Experts of a small language model: 130M parameters, 32 dReLU neurons an expert.
Below are experts of layer 11 (counted from 0) of a mixture-of-experts language model. Rows are named router (the router's row for the expert) and show model dimensions 64-127. Each number is 200 + 20 x the weight over its row's rms, rounded and kept within 0 to 999.
After each expert's rows: a language model's description of what the expert responds to. This comes from a sample of Wikipedia text that the model never trained on.

# expert 34
router,192,166,169,189,221,182,193,165,227,208,191,218,185,209,227,193,198,194,189,201,190,163,195,176,225,209,229,207,214,162,179,218,179,212,201,155,181,208,185,181,191,219,198,202,219,214,210,204,216,196,230,221,240,188,230,181,217,211,221,202,219,195,206,173
Bullet dashes and first words that open list items, infobox fields or table rows, such as "- Directed by", "- Released", Production, Best.

# expert 25
router,174,204,206,220,211,197,162,199,214,228,196,206,187,227,195,232,209,225,209,169,185,221,205,241,205,209,183,162,207,183,171,216,180,211,188,198,167,208,199,182,176,189,202,193,205,187,245,217,175,186,224,192,198,265,167,196,212,191,216,219,212,203,216,164
Middle and final pieces of place and proper names, such as -shire, -ville, County, Inverc-argill, Chorz-ów, plus abbreviations like c. and Jr.

# expert 52
router,220,223,188,191,204,198,185,161,209,243,174,174,192,198,175,192,178,194,221,176,201,207,202,192,171,200,203,189,258,189,210,228,199,199,193,164,228,203,214,199,199,193,181,216,219,195,215,169,202,220,203,197,212,219,179,202,168,201,210,195,194,194,197,198
Adjectives and past participles that take a following preposition, such as due (to), such (as), similar (to), returned, moved, referred.

# expert 51
router,225,161,201,210,213,190,182,239,219,203,182,206,189,194,183,202,162,211,190,193,219,229,199,209,164,182,215,155,222,208,186,218,181,189,184,178,205,220,189,212,188,173,184,244,198,182,234,226,187,195,216,172,233,229,186,220,210,199,212,224,200,211,211,195
Word-start prefixes and fragments such as sur, under, sub, over, out, un, mostly in verbs like surpassed and underway.

# expert 29
router,179,218,176,211,192,183,204,189,196,239,217,212,179,188,209,217,178,197,231,194,229,172,195,231,199,239,174,167,178,193,190,201,176,209,174,173,169,201,196,190,226,192,181,233,211,211,192,177,180,228,202,199,226,208,191,172,170,192,231,195,204,219,202,186
Nationality and language adjectives before a noun, such as British India, French, Spanish, Soviet, plus some other modifiers like Environmental biotechnology.

# expert 44
router,183,217,159,206,228,168,165,196,201,228,200,200,163,180,202,214,200,209,220,214,198,187,201,197,187,239,204,177,228,187,183,209,200,227,166,168,218,212,206,213,189,206,196,226,171,195,234,214,173,197,171,218,201,230,179,230,198,214,169,230,237,218,194,196
Is, was, are and participles like located, consists, composed, characterized, decorated in physical descriptions of places, plants and buildings.

# expert 56
router,150,168,183,212,227,180,161,217,223,209,185,203,179,228,213,214,190,224,153,182,203,202,197,214,196,185,203,185,241,195,215,230,212,207,163,191,170,176,198,184,214,200,192,232,219,161,221,210,197,182,208,218,218,210,210,212,177,207,200,218,229,175,184,177
Single capitals and syllables opening names, especially U in U.S. and Umayyad, plus South Asian name pieces like Raj, Dh, Chand.

# expert 45
router,203,220,207,232,227,186,173,196,175,222,179,196,184,183,229,202,187,170,173,162,220,185,167,179,166,204,216,203,225,194,215,189,201,240,159,220,182,215,186,219,203,197,221,212,214,187,215,219,190,185,191,212,216,212,216,158,160,211,213,227,229,183,197,206
Numbers in sports and results tables like yards, runs and points, plus auxiliary verbs has, had, have, was.

# expert 57
router,158,200,190,194,224,179,150,210,220,193,209,170,178,185,199,180,194,181,142,197,210,181,188,214,173,221,177,174,190,215,166,188,205,203,155,174,188,200,206,205,237,200,180,227,216,195,233,203,207,205,214,188,229,207,185,235,205,242,192,230,200,180,227,200
Numerals and % signs in census demographics, vote tables and dates, such as 20.62%, 187 mouzas, 1 April.

# expert 37
router,187,187,177,195,204,205,190,181,209,233,212,226,146,191,227,244,181,186,196,155,208,232,168,192,165,205,231,179,214,198,161,213,180,197,147,198,176,164,209,205,212,218,176,208,207,189,226,171,141,223,173,199,224,215,173,212,189,210,203,213,214,171,198,186
Prepositions and and/& linking places or organisation-name parts, such as near, along, across, "Wachovia Bank & Trust", "part of".

# expert 12
router,193,189,190,203,188,185,200,196,241,213,228,184,180,206,223,239,191,205,190,184,228,176,203,186,183,247,213,184,226,163,167,201,198,198,216,201,181,171,200,241,190,229,227,233,185,215,234,176,191,211,212,208,217,259,206,180,197,213,193,219,220,214,212,208
Country and nationality words, mainly United States, US, American, Japanese, Canadian, plus names in film, music and sports lists.

# expert 1
router,194,165,194,162,192,225,202,191,196,198,186,233,201,193,213,217,194,217,211,185,195,214,193,216,183,184,215,180,207,209,189,229,177,181,211,186,156,190,199,202,217,203,204,205,207,180,213,162,230,174,227,199,244,219,195,154,204,195,185,216,206,180,177,166
Auxiliaries, reporting verbs and sentence-opening connectors in event narration, such as has, had, announced, "went on to", "On 22 May".

# expert 60
router,220,179,168,207,183,213,234,161,209,238,245,213,190,173,194,200,211,179,178,186,197,188,145,193,179,223,174,196,213,199,178,177,228,213,222,191,195,179,205,207,208,236,200,199,209,197,224,212,168,199,213,177,216,202,183,165,192,237,205,202,188,218,192,155
Inner pieces and accented letters of French, Spanish and Italian words and names, like féd-ér-ale, Acad-ém-ie and the apostrophe in L'Avventura.

# expert 15
router,174,185,201,203,200,192,171,229,224,211,224,200,194,171,207,206,196,169,193,190,220,203,225,211,183,200,166,200,190,189,179,220,170,208,219,208,192,200,185,194,194,185,159,235,202,201,235,193,199,199,231,191,235,235,225,179,191,220,245,208,230,180,192,164
Given names and name particles in bibliographies and name lists, such as David, de, von, Van, Sir, plus pieces like par.

# expert 33
router,206,186,202,190,233,179,221,226,215,192,197,221,212,226,195,198,164,215,178,198,225,226,185,196,214,222,182,218,180,191,186,201,190,195,168,190,212,176,181,181,231,205,211,203,230,218,245,187,169,208,197,189,215,195,228,202,182,229,189,225,209,181,207,204
Line breaks, bullet dashes and pipes ending infobox fields, lists and tables, plus year pieces 199, 201 and the piece per.

# expert 27
router,172,191,197,201,225,210,197,229,184,209,215,217,178,220,208,211,204,197,170,172,195,204,174,195,172,216,204,183,191,166,201,213,204,231,213,198,202,224,216,182,244,184,184,193,234,181,209,160,192,190,257,183,212,210,178,172,189,211,169,200,221,198,229,177
Articles and possessives starting an object noun phrase after verbs or prepositions, such as a, its, his, their, and 's.

# expert 6
router,165,199,189,190,232,173,190,210,188,227,199,203,201,236,193,223,178,207,185,163,221,189,214,190,203,235,200,207,220,187,170,223,207,217,196,204,208,172,219,227,221,213,202,211,250,184,200,175,172,204,209,176,227,212,227,202,192,199,212,239,233,179,193,198
Names and units in motorsport, car and aviation text, such as Chevrolet, Ford, Racing, aircraft, engine, cc, kW.

# expert 10
router,233,212,200,236,178,187,172,213,220,219,197,200,189,204,221,196,193,211,185,188,219,167,232,163,205,224,206,184,182,187,199,182,194,200,202,188,209,210,178,187,181,213,170,207,204,214,235,188,195,197,191,201,207,204,216,152,204,213,168,218,222,183,171,189
Line breaks and list dashes, especially in election result tables, plus single lowercase first letters of words, such as w(onder), s(ashes), h(ús).

# expert 49
router,202,210,203,175,224,206,178,197,215,215,206,229,178,165,215,220,220,204,222,184,217,181,191,175,164,200,186,217,178,174,173,193,198,211,165,211,193,182,189,193,231,241,182,215,196,178,214,194,159,248,214,178,180,224,172,225,184,202,236,202,230,172,198,195
Table pipes, dashes, colons, titles and credit words just before personal names, such as starring, featuring, Colonel, Sir, USA; also inner p pieces.

# expert 31
router,194,229,194,192,220,169,189,204,204,189,199,207,190,205,212,206,225,199,210,198,191,183,207,196,176,204,199,149,220,205,218,202,170,201,181,168,207,224,204,172,201,177,226,212,220,189,201,186,178,182,187,207,238,213,195,180,183,221,224,216,234,161,213,206
Commas, surnames and occupation nouns in people lists and biography openings, such as footballer, politician, mathematician, "Mark Ashton, 26".

# expert 7
router,199,185,172,180,174,206,174,220,216,221,182,192,185,202,228,242,190,181,222,200,253,188,221,184,196,224,205,205,205,198,203,228,193,207,143,208,188,208,185,187,192,192,179,217,233,162,239,205,192,207,210,194,199,187,214,177,186,183,214,225,232,179,193,202
Final pieces of common nouns before punctuation, usually ending a list or sentence, such as pork, guitar, flowers, album, -ation, -ing.

# expert 32
router,198,194,207,197,209,183,199,220,184,176,210,204,193,212,212,240,190,201,186,219,223,174,198,191,175,225,195,184,206,180,180,197,168,194,204,144,179,202,192,195,191,204,207,187,204,223,239,203,193,200,205,218,235,228,195,205,196,210,181,241,235,203,218,147
First word pieces of non-English personal names, often Turkish, Slavic, Central Asian or South Asian, such as Er, Naz, Kor, Meh.

# expert 19
router,219,186,193,214,212,196,187,211,208,189,211,196,212,210,172,199,184,255,173,185,206,191,193,224,200,215,186,211,221,225,190,240,195,197,194,185,200,240,201,179,223,213,194,203,187,175,216,198,164,169,185,221,211,227,223,193,159,179,246,188,228,174,203,207
Words in death and illness accounts, such as suffered, died, cancer, cerebral, plus the connectors that follow, like "at age 71".

# expert 28
router,187,216,180,153,228,175,208,236,188,184,220,182,181,192,202,188,189,185,185,204,247,226,183,212,200,213,178,160,187,175,226,168,201,213,214,196,187,218,166,191,217,176,171,214,178,195,238,186,171,219,209,227,210,197,195,197,190,230,175,222,206,177,207,198
First piece of a longer word split into parts, after "the" or "of", such as play(list), Rig(a), Viol(et), excell(ent).

# expert 11
router,204,224,188,160,208,210,187,194,183,243,189,222,186,202,199,219,173,177,196,159,229,199,199,188,205,224,200,180,164,193,190,211,179,236,182,190,200,207,159,171,175,207,183,231,211,201,218,154,172,220,181,181,183,193,211,235,186,200,208,184,193,205,202,211
Opening parentheses after names in tables and lists, holding stats, years or roles, plus agent prepositions like by, under, via, alongside.

# expert 38
router,181,208,158,193,226,187,175,204,209,206,224,221,157,174,189,199,205,205,174,160,224,225,195,195,199,245,201,197,223,178,188,208,177,201,178,192,181,198,204,169,203,176,211,213,202,191,240,188,177,225,200,188,192,188,156,217,189,213,196,206,244,169,151,174
Nouns naming buildings, venues and institutions inside proper names or after articles, such as School, station, Street, Museum, railway, TV.

# expert 26
router,208,194,154,208,223,189,165,161,219,220,238,194,189,243,215,224,199,201,191,154,205,203,192,179,206,206,220,175,219,199,169,230,220,199,188,207,210,202,188,181,176,155,201,202,193,201,214,186,179,219,198,194,234,227,198,214,191,222,187,199,203,223,175,193
Past participles and verbs after was/were/to, such as moved, went, took, put, appeared, and object pronouns him, them.

# expert 23
router,208,237,205,213,197,213,181,191,214,196,193,197,182,229,207,221,161,227,193,184,243,207,183,177,209,221,224,221,171,205,210,193,200,220,175,197,190,202,188,185,198,220,184,196,209,167,199,188,144,209,229,176,217,235,186,225,165,213,226,223,207,193,213,179
Periods and line breaks ending a sentence, paragraph or table row, mostly in biographies before the next sentence starts with He or The.

# expert 2
router,205,205,190,172,215,183,189,208,208,199,190,187,218,190,188,243,228,193,176,165,220,194,195,223,164,166,200,199,190,177,209,181,203,201,228,176,176,249,183,234,211,221,200,180,189,216,199,171,189,206,211,188,227,206,165,160,203,216,201,223,194,178,194,191
Auxiliary have, has, had, having and articles a, an after is, with or has, as in "has a long history", "had been".

# expert 61
router,203,187,172,199,218,141,216,160,191,228,201,213,171,203,222,227,214,223,186,156,235,229,204,202,210,240,209,169,218,204,191,238,225,194,172,205,195,224,178,187,204,226,200,194,185,195,236,210,167,206,223,212,215,193,193,163,204,196,226,193,208,196,216,205
Numeric tokens in scores, statistics, tables and measurements, such as 2 in "2–0", 153.3 km2, race results and times.

# expert 63
router,189,179,195,208,212,207,172,212,205,218,192,233,178,223,184,184,193,211,203,213,198,204,182,188,172,222,190,212,224,213,169,242,163,224,180,168,177,196,189,235,207,217,188,240,195,179,202,217,160,203,230,192,203,226,207,202,210,230,204,208,246,179,217,179
Ordinals, small counts and rounds in sports results, such as first, third, final, playoff, consecutive, two runs, plus commas.

# expert 16
router,178,186,204,182,214,216,213,172,220,250,191,227,189,206,172,185,208,208,202,218,171,152,210,190,202,224,211,219,233,165,206,177,151,224,190,199,185,173,185,170,236,237,227,187,199,216,223,172,185,205,216,187,239,222,175,221,214,214,194,215,215,177,209,189
Capital letters and digits inside codes, identifiers and call signs, such as CMLink, 1965–82C, WIIW; also table pipes and chemistry subscripts.

# expert 59
router,225,175,184,220,178,177,194,218,178,200,194,201,201,207,209,192,170,184,185,185,242,193,219,237,185,215,184,188,223,221,190,204,171,253,186,192,216,228,194,236,191,226,159,240,208,210,230,183,163,196,213,214,214,245,222,197,207,229,208,189,217,151,208,167
Word-final pieces of names and places, such as Bh-os-le, Texas, California, Angeles, plus the auxiliaries do, does and did.

# expert 39
router,203,207,150,175,205,175,205,184,201,202,242,207,179,188,184,201,159,199,205,178,237,185,191,185,215,232,200,187,247,172,160,205,203,187,194,185,162,213,243,207,228,187,217,196,210,164,214,174,193,195,195,219,231,197,190,212,192,221,215,209,224,190,217,188
Capitalized modifiers inside names of awards, organizations and titles, such as Football, National, Player of the Year, Recording Industry.

# expert 42
router,216,220,216,226,229,203,186,218,180,227,190,181,189,232,191,187,206,213,197,188,197,207,209,172,151,229,184,158,205,180,145,213,168,214,178,204,203,206,195,188,194,213,210,215,231,191,215,176,210,184,177,197,234,223,199,220,205,197,196,195,205,181,190,170
Opening quotes, and, commas, table divider rows, degree signs and sh- word starts, often in phonetics and track-list text.

# expert 22
router,215,202,155,198,223,219,179,191,205,217,191,221,202,210,214,212,180,220,205,203,224,192,185,192,201,207,206,194,192,171,212,201,199,224,156,221,231,237,233,199,227,200,202,195,188,182,237,151,199,226,212,191,200,211,227,197,196,241,187,195,219,215,241,194
Single capital letter opening a proper name of a place, club or league, such as E(indhoven), O(borishte), E(redivisie), often after commas or pipes.

# expert 48
router,195,223,192,204,218,207,197,220,208,220,218,196,221,199,220,200,189,189,197,188,228,194,205,174,209,208,221,221,180,173,208,227,198,194,193,210,238,215,162,213,197,223,180,216,195,200,204,193,199,201,207,160,192,237,235,213,176,194,235,222,177,177,175,188
Single capital letters starting words, like G in Gap and P in Pact, plus pipe cells in election and statistics tables.

# expert 58
router,194,212,189,199,211,179,211,203,192,242,214,225,187,224,202,206,194,203,216,175,258,204,188,187,203,183,204,188,215,158,175,175,191,219,222,188,182,200,204,193,222,183,191,205,213,192,211,180,177,197,206,213,186,231,144,227,188,213,225,219,217,198,210,202
Punctuation, titles and country codes right before a person's name, such as Sir, St., Colonel, "by", ESP, SWE, in cast lists and rosters.

# expert 54
router,213,183,207,197,198,169,185,187,191,195,220,223,188,185,188,192,201,216,192,173,252,165,207,214,161,189,197,180,208,178,205,202,187,223,184,228,171,174,190,205,182,233,197,224,207,215,228,180,209,195,213,222,201,225,201,198,184,198,209,211,196,205,231,200
First pieces of common words, such as sp-ell, tax-on, and period, career, season, ISBN, in biographies and bibliographies.